Weights of a small mixture-of-experts language model, trained from scratch on English Wikipedia: 63.7M parameters.
Below are experts of layer 8 (counted from 0) of a mixture-of-experts language model. Rows are named router (the router's row for the expert), gate (a neuron's input weights, with its number), up (a neuron's input weights, with its number), down (a neuron's output weights, with its number) and show model dimensions 0-159. Each number is 128 + 32 x the weight over its row's rms, rounded and kept within 0 to 255. Numbers have three digits each.
After each expert's rows: a language model's description of what the expert responds to; "mostly gets" lists some tokens that are sent to it at least half of the time. This comes from a sample of Wikipedia text that the model never trained on.

# expert 63
router:098139127149103148161052123080060186086121089175113117086142092145162126117164147135138201144138081089120155142096131179123113082159202124117097188136143155070133113112135099098140108150050147144124099139074166095146113131143126124178080084153162183143097147150176142112102143114107141039146096123123153075134166096129125124160124128169167098087090110123082174119118168156182143153131096131138203087185131109131091167161108171123145135105167144126144139106164102089087164089122135
gate1:183104153112153142145161133124156097169122108087163116057144139089158106129140122124151161168125127164094067083191104124147120139157188124065104100188097102096119123056140136099147165207094123135137054178158110126106076121162101130076064159071145011129140169126101134108119123079134157169162161125149197151148129108080106125131175099137134142094095120124127081139122059097088124173162141091109183125145087148118147132132134134115126161084128123105110157129129122161138101139096131
up1:197108134112140195139131144064149104155114131116156146160088087117156060126103127153089142142164111159096099139153129143184119116156167103133121099121102140108097074150139098114183137150106121103154087185155119043155139163088064149128090076095082138123142149077097078096136155101117154174128157101078138128099162145148086101094152158156070164101083105129123115165091109130164109146138167104154113157077087122192104086085163189078147131053128164085133168118082099097174124143133150
down1:142129095087129139119154138063201185126139166111085140158101157127148135097132136187123105150125125137150140150133085138120157080117111131080183111113097106137117056074128076185161114190178073141133103059146132086132134149161136065126129182123184100081106157107157102117127141090135122185138116068154130137038141125155115137092103120159133129099150125161133125122137160146113156188194110146137128092102147089138068137107112119093223124145163144138142181180106135105156139090138196
Description: Plural suffixes completing nouns, such as pati-ents, play-ers, coun-tries, plus whole plural words like people, children, members and they.
mostly gets: " they", " children", " They", " people", " members", "ities"

# expert 9
router:118074162083105131111135174084146094113133114188110120136157151161105105127123180182102078108166138150172196102109155153151186068133109127143147110140136146104185100190080117121176144114183086190110155155139162142095177100073102121132100130161134137102105106138140181205104151106121157138101095143108146111069148123108087165107074143114073059154139101178101137117148114106102106105147146115206101136159155117117132118105110078098094063120137128103149197162157109149168076138146080
gate1:159140185115113150132157136152142090130136149160130117135109131154112129116102138133162073084166160064122136191109088140125172120145099119165112108067126140086136130177125128113136098121157173172190122142137101137123157172112125110147136097150152128142213135137114194190119116115134137097167131151162173119117119085116119051063091141085136102134165157053164094113076145046117168199145119110204114136074102125079175201088069161153114120126126096101099131135099152151140090075132123
up1:089148135147162102090095097126150111174207154158118100111191095107132092154131110133154117110161176148132139160082108083122100097181088174082156109163086058126147070157082113155131110066043107164088146102141154153166131117146166115150140119137180125095131153138155182078105100143141110156175166115118117142163119144175113131186112112151140161181114177191165136097143127118106119122112136130187140100097079167089167161157081081142152173156161145099101130097127091118172061177115133
down1:167192089116124118203155148115114121119098129113139092082085073129086156096166129082111124148138136135163121158145166104056087154062098133104098157119141123081092175107132130171141112151143130120141110155167107110117142107106081108151121097078114140154147140154100098080132135099179112075147154159168114091096089153092213109130160111070117112115155131086123079079043113121142120149109118178125197196187160100118101118181181124114134128107139113127101085120201109179095114145151082
Description: Word-opening fragments, mostly c/C or Latin-prefix pieces such as c(ensus), cont, att, def, cap, ext, starting longer words.
mostly gets: " cont", " c", " att", " co", " def", " cap"

# expert 58
router:144097157153142130112116147134151115136123079178195141174200064163134164126120102103156138128127122116092138100193072147085094120140143122107119165160163191134119101182160119101178144132126186077141099118117098103146165177155181142095150067164140144135108159151116103109188100118075164133140113113071128167091129133160123152141197128117092154140170127185150112111166191173108101106127147089143123096091108150105150149109118138154159052092161194173108209148154112117123147174095079
gate0:104154108088146123091139127131115154077117163124156058126118152086127094109112090107088176125164165136159112160132132130109075066104168122120109059103197204112107111131124099073179153155107164165085138181118128066132117131127103112225145111082123174161158147183139166128105097136070137115141118139110107130104172096067111173120148133142134137199110164106134066130138153157174164144108199095139192153134121132118111150166130137181192112113118135155131089135155102088138105182111162
up0:160061141212107136127082157140120131142103199136093211114134059101114148102156218141168090120071171136122140130157146074124116131104109150108149136097153146072125170116108126109140108119142098097118174152184149146131134204150110100074149087091156152071110112139161073146132131157149143143156103061150151150113083113142080139122067167139120162090118114107097116148122112120134121109149137132089123079194119170128137087132139070078091117116161207116175135138110114122201134147132139
down0:148102138087125121151125087106168126099140073067153159172182185158125096143166082027143120168136101158137123151090181126183029110164153125163112101104134078103151112128171135106143101122179154151101121152177152112172117078099099129110146126157092122091134089124151129125154156106113151109120125146129144068146115175089147102068109079190109101117125092112140070125183177146093122123175136171097147026107072102120106139102150142168124109149143082097134125120120079085108122119131118
Description: Prepositions and particles like up, out, under, back, along after a verb or comma, and prefixes un-, bec-, suc- in narrative.
mostly gets: " under", " along", " up", " out", " back", " since"

# expert 8
router:121095081123065134145107141172156096092187136119142147080170150173136120085132136096168112079135149090137137135143128123119136109142148169155101066155111181120152092111166152121110213105112148091140131127185075120098113128169125158086146123135196098117157171128106188103167110110130130150163109172141134124104083108164175180098149148126159096091165127119137186051130116121139140066140179088100087165119110073151115147125182147126094074076125095118136114169176084082062128068174115
gate1:113090123093093081197172169163112150115177129125075098206186073171122135072120172142160156096169168067139163125136148123164130044133086110155095159157143098168131156171176124167116140077133129114143169131065095110116138083134159112130155148087156164092118115118112171117115098083056174101157140144143142136116063126129109151120144099129088111117113176126096114110102117156159174139135094114129133174176116145112112132205095051169107119100123172121108176079135163135159127114118102
up1:170136170103122144151134054179123140050088137101076090125102134139134065130162141091128108102118177164076184106113117126126049126157149106097125116223168111091170128189124066141166096085173148086152114138132080140120129133141126097116078108085146101154129176094118161065100066110093108126136103090110151122146139134071103137135175147102139147121083094132152153108090202135176130119204135126159115104104113129133123154122120142170193133124128110117156187092138138183096160141140148
down1:110071146076129073155144175136160139143099100151103111138124204132149153085110130094122142080200094111109092109134119103132141066153116127103097123110065170141070132137122130138138134121124165085159145134110105100081156098124136154148118113109105157224147070147144147084076119090080124141090158186113136142170151181146139201115133075149118158106073174093119129136127098062123101125117149098148103152199139043125138179154142145131169099139151141126131153066162088114105089108191101
Description: First piece of a split word, usually a Latinate prefix after an article, such as con-nections, pro-duced, pre, sub, al-ways, In.
mostly gets: " pro", " con", " per", " Con", " pre", " sub"

# expert 47
router:163166137130104144196126101100174113138159160081160222158129110097109154130188132126119112118091132189093107111122088133171100151149155137140187065144148073147134153134108116054080096096107167153097079149097144088149143117140159131160126141092141046098167109192080189184111076123148121145120113140090103097157103175130127103128138151093101118185081119126084138147085125132176132117117098129121124066125144121099154117114169117100118129127123162111109158034154117118171194145130181
gate3:063116149072101101148130138112057111180129138202118124116117160130132118036115131127103141131143115104115165125123084076127152116172154171133178157128123127141190124148106148120062156119130134132117147150099117050128179128107054090134135077162115110132142136051069165111086193092130125119178101166163088145079128084125138113183134077148121120169105211145120143106124110051107160143101113114116075076140138140108132077066096128118112090162158148122129149111143100155167109159141127
up3:118120160127105158124131115130112139097129176145084149127170191118155130158119060149166121136136157078139191183181190110117148148129121114104123148118081147129153113101084140117218123155136122097124124087044105164132085170168170127143110174122165108153128114154123150122110133107170108105153156104062118086146185089066142119079104100134128107130109147167131116133086087139102123096173166157172183125090067154133075135136102149218147120077111096150148090154067116134123179118119050
down3:170133164094041093162100131146174133108154140130141156132150132075043183068105055179132156116134126163098111136148126133150146102156133126122093163135109110131106110118146053175151091134122132163163105174178157143115168127114151120099030140150152173144129129117133154142079038112119119175133161123174072121134066147125100081094122124095155123102144096111132083127109128130158107117072175139152109104180137108138133130171139139194172146075093149115095123096168175093092138112172164
Description: Middle syllables of non-English personal and place names, such as ik, ak, aj, ang in Mikamoto, Sagaidac, Denzongpa.
mostly gets: "ik", "aj", "uk", "ij", "ak", "ss"

# expert 29
router:121127126118141073118122066173150105147192152155118143162117108132096116145128137166067124099156057109138133166181159111155138107134098097141083132085121129131077113116066101099163106091176143128145126147152079146174102161163088147073138132111086061189120126115146175124102110139102123130184093152183180113153098102074156129160153144123100072121157134183090154181088085087090146083138169125181113158166100129184083154148103129118085172199109132189089132120142141091114112131065128
gate1:213108087152136114126119140169174096135134186063183124107140128107166037086113144151140163115178071103139121136121110212125154115071087109167132105118145156118180126126123069174124165161129184122121170134138123091193139148156104115085181139184104116144105121157186150135135089137176106096072111119176111085117144083101097101109154181207114144134157084115128059135101066099149132126107160123137144117165164136130116106108098140162115088140136091142149145121124094079087126161152137
up1:104101086128141118144112160199090074116123140137145133159159113161149175175169167109102081111156093120041153117104136114201117133106082137120106112107145082093122094118052178158156090149188088123088102136161117185094180153102121072140149119129106166108164107145102083152162139130076088134105083030102144142133148099092130112168122139152084162114114147115135173170144161165108097130128157118147182134166125124157115191079104147182160121139130167140147178161127166167134059131125106
down1:125120201145120108117127128131063127141120151055186089126119088124092123127112070172114189191138095108143147187182145144183161036099123134087146137155157100078156126089100112155168111171097128136097133202166092114092120115133209100133102115172107149124100121135124127130090170154091081167123144194104135089107113118156119071161148101134112132122140149087121075157153042155121108131131147099115110147157129120120094082092065100071134143163128151153142124090100172135159164098124110
Description: Pipes, blank cells and header words in table header rows and stat lists, such as Team, Year, Date, Country, Total.
mostly gets: "|---|---|---|---", " ·", " Country", "itle", "|---|---", " Total"

# expert 60
router:170092117155115048159162175109090075115126171192107131118136143142072145091128118147181194174119135126150083130181153168083151150147190126086126145087129157142079085119154093087153162151138132142138146119118160197148103138117108093157155109107154132147186080083099143132170091114119126162168177185124115106171100093161124117105098096124195095173128118101101123139086094112110153185186137188154147154133133083138159171156109126109121185184163099167111128167135171172090148137092130
gate1:162169140133170129180150120162150156150132133134170133134112131138106121155116079161143104129150164150150113148126116173093113145220144118158197118145149114217078187132086121099152158126182169100158085140107122160164038145144132196113102108133060129110157125129141151104081116160148104148128103169130164116141188140178094119177095082093071157169084160134138179183104152136177157102139155123129111104167143097117151153111074093191187126140105169138143143120071088138155155098130155
up1:085110158187087162131153091139100131129179144113157131087138103122129138118161115139138101116105099120100134107194127154102136116105126101140131165136140136079095105115092153115158064119083159175169139114157180062119162130137127115084135092177089139122128151123198185096133103112115095138183159183171067124105122188162057096119128127087152123137109131179132112171156155182060077172078165176172079130094158118127100127155078111164060125092101090160161182184121109119123180120110150
down1:156143100115121113095148152156105138186103161165137079093096199114129046080110157123120118113134129119131126113113130132116101134145141105106149085107117133142141113063124110119047154174132094103154087184185153174130162116180121132107110111171145104122132088121116150127175120095088136198156227088090095097178101105095068072142185166115129134137110131055207112169138142097113136123161120149203133170151110136121109168113132088134066138108146074112132107098137182098122173137141135
Description: Spaces, pipes, semicolons, plus and minus signs before numbers in election and sports tables, like | 49.2 | 7.7 or −1.
mostly gets: " —;", " −", " +"

# expert 34
router:104133153170112119149149131084148141117143170141148110133112106113167124134117127152129176111159088148162116159087126140159061147119109163127153154139167073115113167112115117082148118149093225105091147180087097090115085173089134155116131145091111153169111145082128079157154121102195161124073113111075113158100164081107113130145156135180136128087090083191157140120154160153143102183154138151086114154076102131079084130192068197170187157171124164130204132078122155125145088111163116
gate0:091156160129170175147090129134131137140103095069160075084092141096150078173196177138128116120133191126161121137113117145156065161121164049121098093104120098085165105178065151126113150123125185118146108102141151105134145088092092160130149113121129073139137193128145118105143100206148158057148147125113117134089157136087109153100074118167179073130140142176114117176132123088206128131073108140086146165155126172150104122111118138193149138137149143076109174126161188106160148119153098
up0:136115098109205147154132115088184081169055140119155125132152132137135127166113123147109124121122106118131148104088175166144092160171197155114158151126116166130149134154136130106102114120169146130139144123165111141117114152146122101128141049112125152140047121095121113238102101086125160159173127197176156147147134147118124081117136106125162131092135136109116140244155100091117082160062162135203126147148114206114141121125094150167125176129112123133092156123189089083129181089112151
down0:119162190132092063097069131154133097097111147166047157115089173146106162134099111093140141128141129094101136086161063066119108167082106114150156131121142093159129089164149150152115130107103175168119105146125171187115159063156174146161124109101155159155143127177108160128155090155137171152097133108093142182156101098153170124143121124124119149069185138098148127082127090097077129174163124096117197146121119113153114173145156162131097089152087095137168098133094176147209168050138149
Description: Last pieces of given names before a surname (Robert, Edwin, Roger, David, John), and colons after infobox labels like Parent, Succeeded by.
mostly gets: " David", " James", "ael", " son", " John", " George"

# expert 38
router:094100094123157141088110142160159165092078130131059081195105155113123082090128089152092180166073141160152099089134147112161106125088117144121155130077217130151153096099135087121130188159102168106097064134145138174124171119094104198111124123109154104098078116124134152174139107142137132050091167092149130137153161106143100133096135119120092120120122113115121117055182156062103108131116160153115131139141091103125141116180157128128115154145050080104162140130098207135173159173178146
gate0:159126197146145135072145186170100120190166053114140083138132153108132141097168106118124111141093094147131128118138100101108119132140079166138109133157107126095122082084097101143133138130116111100099171083148069110124085088121118135103141116076110148134057087137102129074089121121135105107112113144134119193110131139108127172109080166093170125128167111110027129156124141187122142072151139176111180076089109110156125073146131135068147112104150126062144192098165221146114184164105117
up0:197127170168149145074115129177104100126158140136135106154119081104157116102179115080121100123102102189084165138080161133121097125138117187087105123097130119119120101068065090109141141091130121102106150072142093146141108117112087099104099117088051151118145067125129118116099133165143145172106064081191093159131158168106117158104108161126202115106142116126065143125147136126164186145096143142146051066190145084115137105139109079067113176124129136106141197102144155156089141170144151
down0:185159098136107168169142126037153101165145137149115101094140182133121110130090111116119100097188113154130134120105114111103125204076127104085161178126132109120060109143097160144101206124130110148097139137166091138164093103135149114164178099159191117120147145157139166139153110083114114107152127160215202058141142154104134127191149100105102170132199110107121104159168099069122073111139190109139119137120100107143176101162133169155161112156133161101104079112140168066133106128106111
Description: The word the or The, especially starting titles of works, plus sentence-final periods, colons and table pipes, such as The Blue Lamp.
mostly gets: " The", "The", ").", "\".", "the", " the"

# expert 14
router:161175088138146135131140114171075179107168095132162102161135124115139165091191104111169182149147102154095111144112195106163090115157158103154178168136181121101102124146146107105101161129095218156049086146157164092186168084131131169115139086132106123132177131097150138183141148152101139167160114123096154120105101117088123154152158101117164116100063185142148144109112166154153084175143094157118178170139099126163091108151080188128171110173132092098123171117098130074170096149104172
gate0:108164142204146095100102188101099134167157101101105126170135130085166127167145066134113175177119160124102121122098111195122119124149165115091142107118132143105145094121098086135139088151100104137143117141136115138097122115160211085122084109065160156063132150156065073103131103120128122151145119175088123181186133111124191136166124151134123085104144170112173178147136145140133082180120112122148083099143146198115156164124141197143135188116052063137160118147118051146074142123137122
up0:133129130161097171111108126112124140123179143115066185131089137101159104142145145115195104073153158132046176100109143127126165082132175141142086125121108123149168113161089154105136122118108129148181133151120119112108182066176157146181085094113119166156097102161177152133127137117137153210123118125177096208169123119146098132124104136120083117129086133089160181097124141154103115103120129074123098212147102163172177132097155082121144142147154109118193166178154019163123131100134141
down0:176117153162154110118088105089115129156108083181186087152174062153165132108110159137095128131137130131202148181146151148137175143162076159163108101134143146100113164150183120123136080122185127079096087143088167122139124170127119138106110121163189106105189112099141126115179130127093100108129160149118130106149157077116213108133127125095188071177144141135103113167054149100145234149124108117148155100099129152100142128133133067090121150104152146160109118165176190105143132188155120
Description: Subject pronouns he, she, they, it, and final pieces of personal surnames in biographies, often before was or 's, like Sirol-a, Hult-on.
mostly gets: " They", " she", " they", "He", " he", " He"

# expert 61
router:166149161114115168147088185087113125090130099094120133106177140158164176099120139120104124160094199079175155126123127106101091123150076110074130132076099173130194102148105113174115121101154091111137196138115178107101103133082124147111084136114144059111122077175120123076082151121085162061092102067167112117151174094103126129140097152150161101113079073135085136157151153154141151180108167135060108112160100194151067120195175102124113099135161129109166133172139141115133091122123119
gate1:114141144106067112116122103175138175125090104062142155203093101113100175077123136110103103161075153133060120157174073171166113166152150228143069110132094196131193125187094116128149119159129142123152104135115156126079168183115131143101101163164164106189137098091126077140111088130133096115137131116119100171111154178107102141113098141162166157096115139160115142136169107194134144139145146155099139125108139152104156130171142067126239108109168120113122148115133173117149111118139108
up1:141124094103079139103152151154081138096128035110174145101092179095110094133113101140103136104148135133147129091113187099107148160119111090171102079079174081144095156092106070144063137161142156159115146145104127115143089121139185145064163186137118116090127088116080139128137112123139147126160103120145174114131156145092122000090089137164100127083126150123130178081167121172150164114153147094074053101122156203115169122137172107127112094146129111102132098137161175147119152104147137
down1:088091126088128076120116112170119120116153155153191099137162117122153145088156113131150157152156121080108160045146153137105099136145079099115194191168103161115140151045120147151166187104146100140146127138112072132124126094131143062094118172136144111139133093143103135160158199105077184093127164093121082069165166051045126135101144156084118119130156137148187129140126120119136155187178134079140166110139146178185113184118101118189141140099182130133139121112081148132136123109130117
Description: Latinate stem pieces like act, ect, ict, ess, ent inside words, such as detective, acting, intent, elections, accountant.
mostly gets: " act", " direct", " vers", " profess", " elect", " int"

# expert 55
router:120127119111112108111071109080129099138182142229122152105163100081139120084141132074134071136107114079123112110131038179086163139181125123105100067116098130170134125127136125132110108162132104179102071130156112089109178123119103096093067119186194140174119165174153135148071120101085114101065125151087146157102147109129090118176146118168160118085138107109112150107130084113133091157145150127101210111095174166061128099128119097112141180147151160066096133139120097094120161108136136
gate1:129116131159045148156088170157113097112131117121225130083131159124091075120097097153055113104105121104077098167102080136109143117126166168108100108131196111153149129091116178137160170100156151161129119063124117139145114176148139086095097125159095120144114160091130101141111187126095129059120142138111134133136097104074114104092122147117108179128082103108150198161091113113187116131148172147140133115059197102057119117056066144101169147115145145108129076130131102136088134100084104
up1:160136116123117122121140077131111129124090146071108109179102091125152108156099133126151114067086092078182080118139164140125151089097089110150096121122107113064122165098069167111080105151154108137169158140164072133094146138086127130120191177111088135055140133186174159072128104103074137172109119184082151142136182143152125123052109053092142098148130119140146121118142088076121153142122072092088150092053147110163105093164087104182068109147077106132108148134168135153114115149134152
down1:120128108107096080111136134061138098086185131155073193093111141112100071151156128161108106149143064141062160138151109071176197056100113174140132133140112088142086193133167095115148096109095150089100131140114133103166082133058132143134097150115107068137106099117155096143109119116144107143134111125120099074150108118129128080137082119123168138119152118101072112039161123120136136136166158109147112110094116191054163143127137176097167194088094099089197114101165102122145121117115134
Description: Middle pieces of short English words after a first consonant, often species descriptions, such as slug, shrub, targeted, bridge.
mostly gets: " mark", " located", " rece", " sign", " tra", " run"

# expert 19
router:153153159139100109114125129096161148122132113095112127193159144132089098144190063099146147132152146143107148148124113160072110118165160121147115103123109195121157095172136174150172073118158092155100140132107145191084122147136153145170153111190119140071076102165184174084170122126149164095124075167143122119097195205155090117140118175137100080181103075112111145136080115184094118096154102124155153090123070125159079098195155134107137089133166118117178169164157067149087131137102143
gate1:078104111091111150099117118112135131190122103146164080144089106129102087195140143185130148137115139106169148125174124105131076123108144155179141159121114109108130066193119144131132128155223131137082142129112104158148127143115152109148131062116168112130161118097148095126121159098115156120121135123123164148143082172177116042172163120177077114106141150115183074133171136130135094164133155146149087106094139142108022167145152108175143127075150124116149155095189196114081190162188105
up1:142161166145125092105151080138122086155104178116054113084162153147152109090139136087119133151135092116135073178128167178179169141134114144084094083074130142134126160107110134143118159083081143124118154087138131112097124174083130077056112187145123159111091166105125118106101119130082124102136091154112078099071086147092130199088154133068147176120103083142093128123137079094117179104144096125118143190160142126128174017125113115122121145129128132176076118126077098158183142160133180
down1:168113118179134079168103091120143101119056097113136126168122160159072111095123136158131115103158101116100136161165130116108146140170119101097136170169142178135087135141206141105145136170072105081170183151122152174159113121123094176170108133137131122084146146152153152157178081089148105148138070144120156178063158103132188123066081124145157109114069216133096138140086131070133117120098132126152147094087156086145125066154131178120109092135158173161120177138074080073113128120088121
Description: Word-initial prefix pieces of Latinate verbs after was, to, the, such as dec, inc, comp, exp, res, reg.
mostly gets: " dec", " sc", " inc", " comp", " exp", " contin"

# expert 24
router:128162082142132176067134186118099170112104093146066147177181110106147108165142111107176157144085177135157129104123179091140064102109103125153087102172180147088108198113142113111198082140091142144176114088127147153145143173098156119065163152140121181121141174179151103104116144082157105105118121123123079122156120120093070137095172138103146134100070143146160122107167168171124174124089136143141128149130093123138098089171155158090182161106160133137087121109086146179096167165171194
gate0:102188114117127083191137107159187146146144171192164109130111123127157105208081136071086108090152121095159129129155133127149141145192140087108144093144164184121176180135093139158165094118160068150152128067142194121150113216067119178126094132117127176152085119115099056200109106147183159108147096122131095136170103076137148130179147172152121179145135097173122100157083101155170145129109150163103102113117131126124107139117116119159136125136142134148110176103162113158144102184098144
up0:154102210111103135202130144115121086149170125132138147089119122160152182130138173145137134125138195117138208119064204137158121158162137096074121134144112102016112169130152103121121103131138139168151113172124118149150135161142134133159113139131110145092116107113136104130109152156136126071145077119118160132118131169105119150104088099187072120154161133112126105126093140060110210152080128158188117121113131174156134125141162113164152158188126140078135100028124144100172136089137190
down0:114063114133090153155117082126117104135111077165110094135118128100118184123127111135121103120140098155133131140074175133080145134165141103122113127168162091169130145165150134145120069140144160087153104041082107055119125131162105079128191156072097168094149175102123074135191119109100143091088138164121080140172109128100171161123145119133118126131148059138061108170154091133132148109129097158112097117136119135090205093126112184173063140083191132181111167102156094073172155164101112
Description: Articles and possessive determiners after prepositions, such as the, a, his, their, its, in phrases like inspired by his.
mostly gets: " his", " its", " their", " her", " this", " His"

# expert 15
router:066134088116102113111149113133072144134110164086085113089088114109164147146142093130163104120132164166097125094148163121088149184156163090142105108167132134057183127075139167150136157091145123081140120151180087168102103162057133077125139133105102100054149118098109120182188114132184193159107159078123131079159130194144140080065111114166137089132132111116142057179152082101139160093124086161131147155120103128114124183119088110094109184142108162184133162140135100160130089130109105
gate1:102141090128126082129155094132119117137161179139172129123149131138150168143155099125089180094119182075191108127123108114113151121118123129199082105106205138131163130119088090154176148124132150217086123144124059176140107147122082092115153109091152052133161127106138154139080107127124116136135137131195109165102115120151151222139122183178193089116116135132116100093071176122124060174131137115181125108119145061158106124070129115143101155132134129094101196112132098110098079091116140
up1:141148117146126075112136129151075122137164191165181165083109092111102110197130086109086138146144137069207161146124115193127158080105097164087146132130135129123108122067165096157126098171088145179053093108149186149140129113163100168163132097124170157103146119179098125081085142211154095137141184085125127141144186153108168118117150139136110130167126165178133066159118121139092118123186106086138121160098146064152137132107092142114128092128131213109105129145142112146090135170088133
down1:153149099076158108153098191081179187076131094077086164183124094125120133135213106130120125118090129220095122155098125122125107102114104127075169110144077143153129085125153173165113119076069117139148056191059137140145106110105166172139095121154114128107100199133119121189167146117153106171168116154114147114116139122100146103165157152148146123145081153103094110085132129177071142123119123168151139117108146111141115141122142127071164097111187204162101084144103104143115170152139155
Description: First piece of a four-digit year (201, 199, 202) or the space before it, mostly in tables, dated lists and full dates.
mostly gets: "201", "199", "202", "198", "196", "197"

# expert 4
router:154142128139117130132150179120166164142177121123095110141172144193178100162090129153129122074122091146175099079170194099135179064100101094134122126156126123135147139150166114146108176138100155152154105170055089122091122151152105101154157140174135092079118196093150118126118106147143101090168103159192169099101192186120142117101080182131115148128111124157137166117170120077138172116145101102196156141079136078162085088127162126142102128125136110147171155173156093068198091084150146
gate1:170116184147118106161072066082177120148201111132144028184138120139163163144157174192100145112110169136140091174116108085094140185076196135136161124135127144122099157104133198139122129132134172145144120165095124120133090085121092158145176111120129080164124164109117170135157149140133133083122129110184104124117088150130147124180159102158142099111132140125196140136096082130145117122130154106132117099088100069081089160112131136111130134132153094186141083071109103048071166095152164
up1:131167122131109158155096193175152156068178158129149105047113144114100201117107131090117113100161161157083130133120137165164124101137195136094088117156112123148137136135042102152196136119087130146141120137122203074139137139132145176044107133137123088084158127125143150167076189121132114129133104115107117119142162077135144160169087127093092145169137150112104182114152111089105142105223124145104149131076170169119079124159102133121180179126098182151128132110107153145139085067134111
down1:129106154154109207143119191137160120146172129073083139151083114167155103116137129104194172099119118084095070113137123183167151079123118158169071189108164173094138152157087132115139139167090171094150158096167123160155122141105150147107131090112053090086085109167131095133176138069069141082096132133144141120152151168117108053136155176118119193158165156194121077118128123100143121134141136068104103136134123146145142189102135099125102154096169182104162185115140120154145123144097102
Description: Opening pieces of capitalized or Latinate words, especially E-, Ac-, Sy-, D-, as in Economy, Empire, Etymology, Academy, sympathy.
mostly gets: " E", " Sy", " ac", " sy", " Ac", " crit"

# expert 42
router:174108090129156131119176118141151129099167140151115100122150106158145108124163101138105102136135102141079123139106140188151142162076111146116098067194089140132159134093197141076117120140045191075176091176183174113110151102116107125133146044113148096099173105114139093163118152087080126172189086148075099128135175112173117099128106142129182144146155051117164102143147127121139182196078155157073166153065132142094123123087114119143118125146131129115141122131085165080143150080152111
gate1:091130096030095125114242164137098136095096130151101153157164130137160141133171121093085060155137166089152168129142112138082093144067147153101102065124165141152090126125136142093116130109132137120082143167096178154108112139076125058103184144159130149187128092126146149150110141166111119081120057180086142119078148137123160147135182130169120102157089104123104158102086138138127154164138135121096155133090085193151084076152158099117150095125165104187130124161111127171142090164098115
up1:080125118141086112096132167057113084127136112118088151087092156115149115115120086116151091139159145047154130178081117117157160134136161128135145173155131182150103117149053111153148113115119121082109088138141145097102109136105079149092122189125097143121098127173143052128123174189143115106222109188117161077162128090149117158136116075135117083159194060150168107139143142132064151145109120083155166058105112165136088137077127113120143171129118059118148153098087114129131088156094137
down1:148138122115135100169072104097133152080166166094133109151094117127151093141166095105077126148205075096152112132150164118123140114150113136135117148111137113155152109102116109105170120152102087079141131116165050044124131152114134128211173077123105080074108134173108113107153148109116123153074134178193144110169142153129088110143156141125139118135096096115143098129142052074069089116180145150082092078077102112087116116140204108084102116124120085124152171164143094091092160062115173
Description: Mid-word syllables and name stems in proper nouns after an initial capital, like Br-ou-wer, Bra-zilian, Geor-gia, Fran, Mar.
mostly gets: " Fran", " Mar", " Lou", " Rober", " Bra", " ra"

# expert 10
router:112108156105162139085128164150117084128136131179111119111160073109121136107144085111085191127171180166136092142145141116105172185153138114106100148064156112143164138166146144121096078141161089071112118129098151114118199145148082102160179136163125134167137178094159086092160099158087088073076113147138128103131118166096144089105082137136116189156142099132090083083114103091111139112098167168129203190079089138097091124183128104150142074102108072147112152141147106107165137156181052
gate0:110112111142159110095158130116061074167144122114151102120051152117187143122121119139107176033128111139094127117103135117174145148153159101127131137116145133119107218099123162112148104149126101112134093098138115082127167152170087135112224098097179157129163134127134164042149110135125091135127095123114114144145122109126130039090117108083162096119107168155105061109140137180147116136123146088117163174105141114181095126133137135105115083132133184134103158139219136095066102093074070
up0:160142153176134133103137113134109121137073141156117098138171160173131041142138118076187132166168143135119189143094117167116119080133093140214105156155122168114182139070156148176097154111141140148109117138141130203071149116107102190105128137138151118166122082161183114168157171154138118068138193117129110074102106125078106232103139113151107119110157119114097112098167134122068181190112131109098155101068079092142122159147127153145159154134155163115142152113139081116140129171103139
down0:202130165182196118142201114114130143166134108127086118140152107127093139092105120142160079148115071114137090095154148147153099129146174133115163100120150118108134031179119088148105131142172117168176148123140137074093140189146201147121167147095119080135112123158125108164122149125091116142099173055144177096121151067142105108139080170136078075101132137134123138126114217141104108135184169180189094119096137094127134148101090141154166162140079118130176127176101116156169134096104136
Description: First letter or syllable of words starting with b, f, th or cent, as in bread, ballerina, Third, Federal, field.
mostly gets: " b", " th", " Th", " ent", "Th", "-b"

# expert 50
router:183114158084106155091119121112112152091167050153118110122131132159072093136114165070110105074160152106123122174147102128126152155144156150189090092091116118135145119165143140160097148161175200146076057189154118104106166117137151148134183110138102169063090114161141092126112149079164110179112120102117105146106179113145133133126138107105150128199124110184167083128145179084092137135049065080083151112124129153136142139078153106115197104125103080119173111159071099130136141124157146
gate1:149180083150076175122081072122142109165097181163103057049112125133191180131091189153150073121152151139116165149138107157151149146147106174100128145090123194133179090095119130139147089131173166088142139126134123106100121112161159173098136150150138124088082127133132153111176083139133143124123029095128138067165144163125153115149122086150125130124116180073111135167111103124131137117138155108136136122162107112214131181130148155137122158149137147151183113117097146099166106156045201
up1:106164158077106115149198104048139153096098111130095182148127085102176115102156103163126152138080167191110119116063182085103123086161143096097140110139133131116058165140137166157110128093161119143157143180109099113093073150070077130070148149109146130146096135152144125079113121141130109115110166171110110144147124113149131113097105094094113155102124116143177151094204170141166106146077203126141084176101174109102138107131172083163065108118094119139093163099145089154126098141178067
down1:120150116112107148126079125148035095139075078121105128080110105163114127079098112104095130089140104108128156131187174182067114169159165153086123148049107111112143133103105138145118177171119192095128169100100143123194113122180169123105134168170125139169118131080111093123174174155122113107111151122090108128154070108118219122073122121111140193102100124105126098087136049165149071151146152117128115102113134142138120123135126119064145138146181087147151134058175096139107154112124172
Description: Opening pieces of words with r-clusters or similar onsets, such as gr-ants, gr-aduated, tr, Br, re-wards, pr-ison.
mostly gets: " tr", " Br", " Gr", " gr", " re", " bro"